Below are experts of layer 6 (counted from 0) of a mixture-of-experts language model. Rows are named router (the router's row for the expert), gate (a neuron's input weights, with its number), up (a neuron's input weights, with its number), down (a neuron's output weights, with its number) and show model dimensions 0-255. Each number is 500 + 25 x the weight over its row's rms, rounded and kept within 0 to 999. Numbers have three digits each.
Before each expert's rows: "comes after" lists some tokens at least twice as common just before its tokens as in all text. This comes from a sample of Wikipedia text that the model never trained on. Tokens count by the router's weight.

# expert 9
comes after: "5", "4", "3", "6", "7", "8"
router:502503533502511498521510546516528528517497509497465513493471533472504518491465522510532518521490532496506500465501486473474495456492517507493523539427474522481512531541488484474536479532503489462486525536470464529507499475535460556530447486505494453504497515520488520442481511474504526533529471533425497515471503524490488450472504457522456472498490493530526516515528475540560537492501492509530515500504512507498466512511507501488517454494494488515519476516526462472469528513527510504509452508524476509497494462491515480473485491531553491512474507495498463507480497499501466493483486495509502488516449531504481442508545479480474495514500537521487456521511514485489519540476504486472485489471520503553486510509483511482532473521446517506513494494529528490481495484436461
gate0:522462428507505508468508539491490519475542507463519465512517506563486488499534468466520528485499474511472497486493523485504501487458498518524542466518472518493486491528543495494486496480517554518455507531501498494494494535509503532487505505510513512494493530519484478474492495501490503476520462517493504502517524534500459522526501485430491493498489479501474511529505448488511505499488516486489484501499518486489485525517510482484513591484452468538478478493503519496457491502507494486444495507488504526497506546540478532519501507510503487468542464525472492455515505489504539527536529490495551497429521475496512526494477465511501452527487512485502515515520473452506544522558528435536536487510551482511512508457546513493509538503491506493484498488448508476464501510505525
up0:469483473535478470489552500556545504484485548515501484500469521489493524483569501508485523499501464480500487490488505452494505492515485532498516490483492498492462517517523458526500484492477513457438521529453470523458501550529500515520462491491490490490513489529511492497548500512533471493524490462536498467466491538505487459486536530530471468521490505507486481519503459514530520489506492475518464494489526525480468485531486570487512452485489498510515525545456491499512489541502486489492496502547482496518486469479492508493494485479506511514495470443486507518496464514459534502506476431497522512523502467546474478480552433528522505498540502530503464525507466506557495478502519477503498482522507480500521478534513514546517474491516506558487482473492532497513511513494507
down0:553523493481548483557475460518500485508482501536427482485507471465504527524494518521488483473513508476511505532535486531521519483517490491504469533499522477495516454562478496457485481462517468454544498509517502518528496464509514489571522514483439489517507475503552505518507507532504519503528513521532501494513487534514505518499470491488515475516481498504524487506490516561518501536554491477488497499460540496511493481539533489497507503527511512488527469514483466479514466514494469508469514522518441478439527464498520448541490501527492477521486506537498495501540515503514480512511484495487487474501527455481491492485542508512482498468498505489502467482516526512502471551497461500491462527429475497538492462480500488500490522473502450491521466516502508538529507469506478

# expert 1
comes after: "==", " (", ".\n\n", "===", " =\n\n", "==\n"
router:506518492464524489523486460472529469504534503510496523524502507508528481490467553540479518461521484535505497540507484500528531533546507495494509514512512520483480513540538508484473489467504487516508514453508507495477490506510544492513518505496466516464527483456487484524492526502529493487495511526554453482475468463490531491515519497513462499491536516492538536494524508474484513516549472480479536491515460514473500468508506430452521498509500498475491472517498528507462525502512512480494499516472521445537458525537513495530514520452503483526479472479480508521527495484488528552491466524458542509502477474461524531524468443508521482498458478538471497473481516475498535510525492531513505486511454450498492523499479467485470507454526497515488522490496485516480456490565551
gate0:520512491448505489508536487495518485495483504542517492480496486476435486491514489498480489463525525515474537492527501481485549508539496489525479518512499507541524441501494518566475494482490454503473526478460474500492515542493458476503506491554519530491470503515476515518536513494529489474469506451559468485518493473494504469457489520523514495494522511454497533472541486480462481511474513509498508536452478478508494503544486492504531529503509503511534467517476502526484502501477482478503487508542527488524494450464443524498491539484468456454527455487517468517522494511508480504489502483503507479520502465524515479516510495550488505522469514508510490530467534519473447495526501526528562506458513501534524547491468491494514494507531512497461566461510464488502489510532499
up0:505503517457475515479518523458525533485499525524494511495514510545512537505511499505526469518480523489526469537511436535507492499498482470492485495520465498486491531503495471508514524477502545505484517481482465504512496512486486509532508507492508498475530509531511498519542524482540476495509480480524510486524501510479500525458412498465503480474481478464492503478525473508466483377477512499477467473494512489515545485521518523472467498503481484523508458495464519499534484511489470502503459519478485514496509487506472490499507547495543508530474497517561516543542522517493475500480491466512515496463510559483484527494493527514509483487485492464555470513550469510497511509514498536533491501503501537507449468492509509507480505549492464510486459508537502451547541531514503
down0:501465513491507515492499519481492482510487451464483528525555493497370476498476490517504516473511493466513532436459512464508477495544538490494471500477550496514520493489508480500480513570515509503500515508503507454492512475504497527503489471500528524534461514473477473486492506476493508550519517546511454493496521486526501495510514524520490516528499516465467484543529489466466481566485493459534506539501508510521482515509510519496503481494488494445526510485481518490504486507522525546490495473461510482521517532483512499499493471455507503460487515473501508483487502514513494494517470511505498495517498471524487514494493468514502475600546525495487512535471513528490565470494488503487513483468505528464530510491498498511529464511526531510511521487477478518520468462480503

# expert 14
comes after: "|", " |\n", "\n", " round", " JPL", ")\n"
router:494525505507484487535504475479490475486509493496521498496510527460462483502482482480540509548533521505490473489461514545473472517478500496476514525481507486505478486511516505494537482475519500492513487519508518534455478450516549522514535543508480507487484498470508510499503488472473517522544550482510522528479489495554502529494528472475487521501531469479484505506496460525495534441541514470471467474549477482494501516536519457422538516499476525480506446496477467471463498502535510549541506487470524490506519506535509499505507524477530526506473523514510522478501516490482494510454486546470530507492550472508499530488482535456519504456465450477524543487484476484501501479499484436507502496507484500505498504501521503459488498520477516478561476541524500458530530539490472
gate0:509577503480523487491499547498517540535537483463489512513491514444450514491488485500473491498504504499493442485498524510504489498494540479507524483485480478383508485480498496498526503530485495525470519488479490455481514490505490509527486475539531466476499488535476503471484498492502498485552534454449529520509515541465474389466489522510476517502482550527484493525498524530513509502479469472505525511483509487452507501500509503508491512492492463519531503513495521521511519489490504498514495489530491513503506491521467485444502453514524484504506493483490516492513548520493520472502501498451479498536509502483511502497533499514434500499515542501502527507516500478472528493485452477496497508466531525478488574492529500486523505508480491489501524504510484525441488525504471
up0:487520488519483479524488494486509513501496500518512487514482524488480475474532481504466519512493434525486507528471460510512486557501523483521483463503508525522499497497506511495534468491471490501462534512430512515471483488470478500470481489479525517501499536463489446492533521521518509521483515548472479493492511494461488491477529488499537545487542573525490496494503545500576434493503574514440461494510493528499499471519525489533504509460481472522511495538507532502465525507500455507529532471502485524481508488520490493473519514479520475503510509503483489485481487476512501544447452515500532513486487547507540528487515518494479455518510461503501474481483465512490486465546535473504466516541472488515542518489531477501508525516547526487456524491530520505510500511504500
down0:485504479541462494488478498508489532519503498480519453506494518520512554511499492487500467495489475498449461465461530533496482499436527501487540497526492477519537480497537473516462510488473519489493502512524531477468476488504516425493538520479473486452511509536492495487527497505524472501544517501513533510491484496566497515484476472526508531494492480542470528528487477511525486492508525466506475526555530525524500473454528498550543491515504468522495527468482493519520534486528458494470504456526534491522516533516482481497509487520543501507487502499480555472484502489556486473509505507570549481494497516533528479483452493444516501477459504466509493441521473478505523526498495521473505487515476516490495510519527469485472501480467479524504465510473477488517496491476480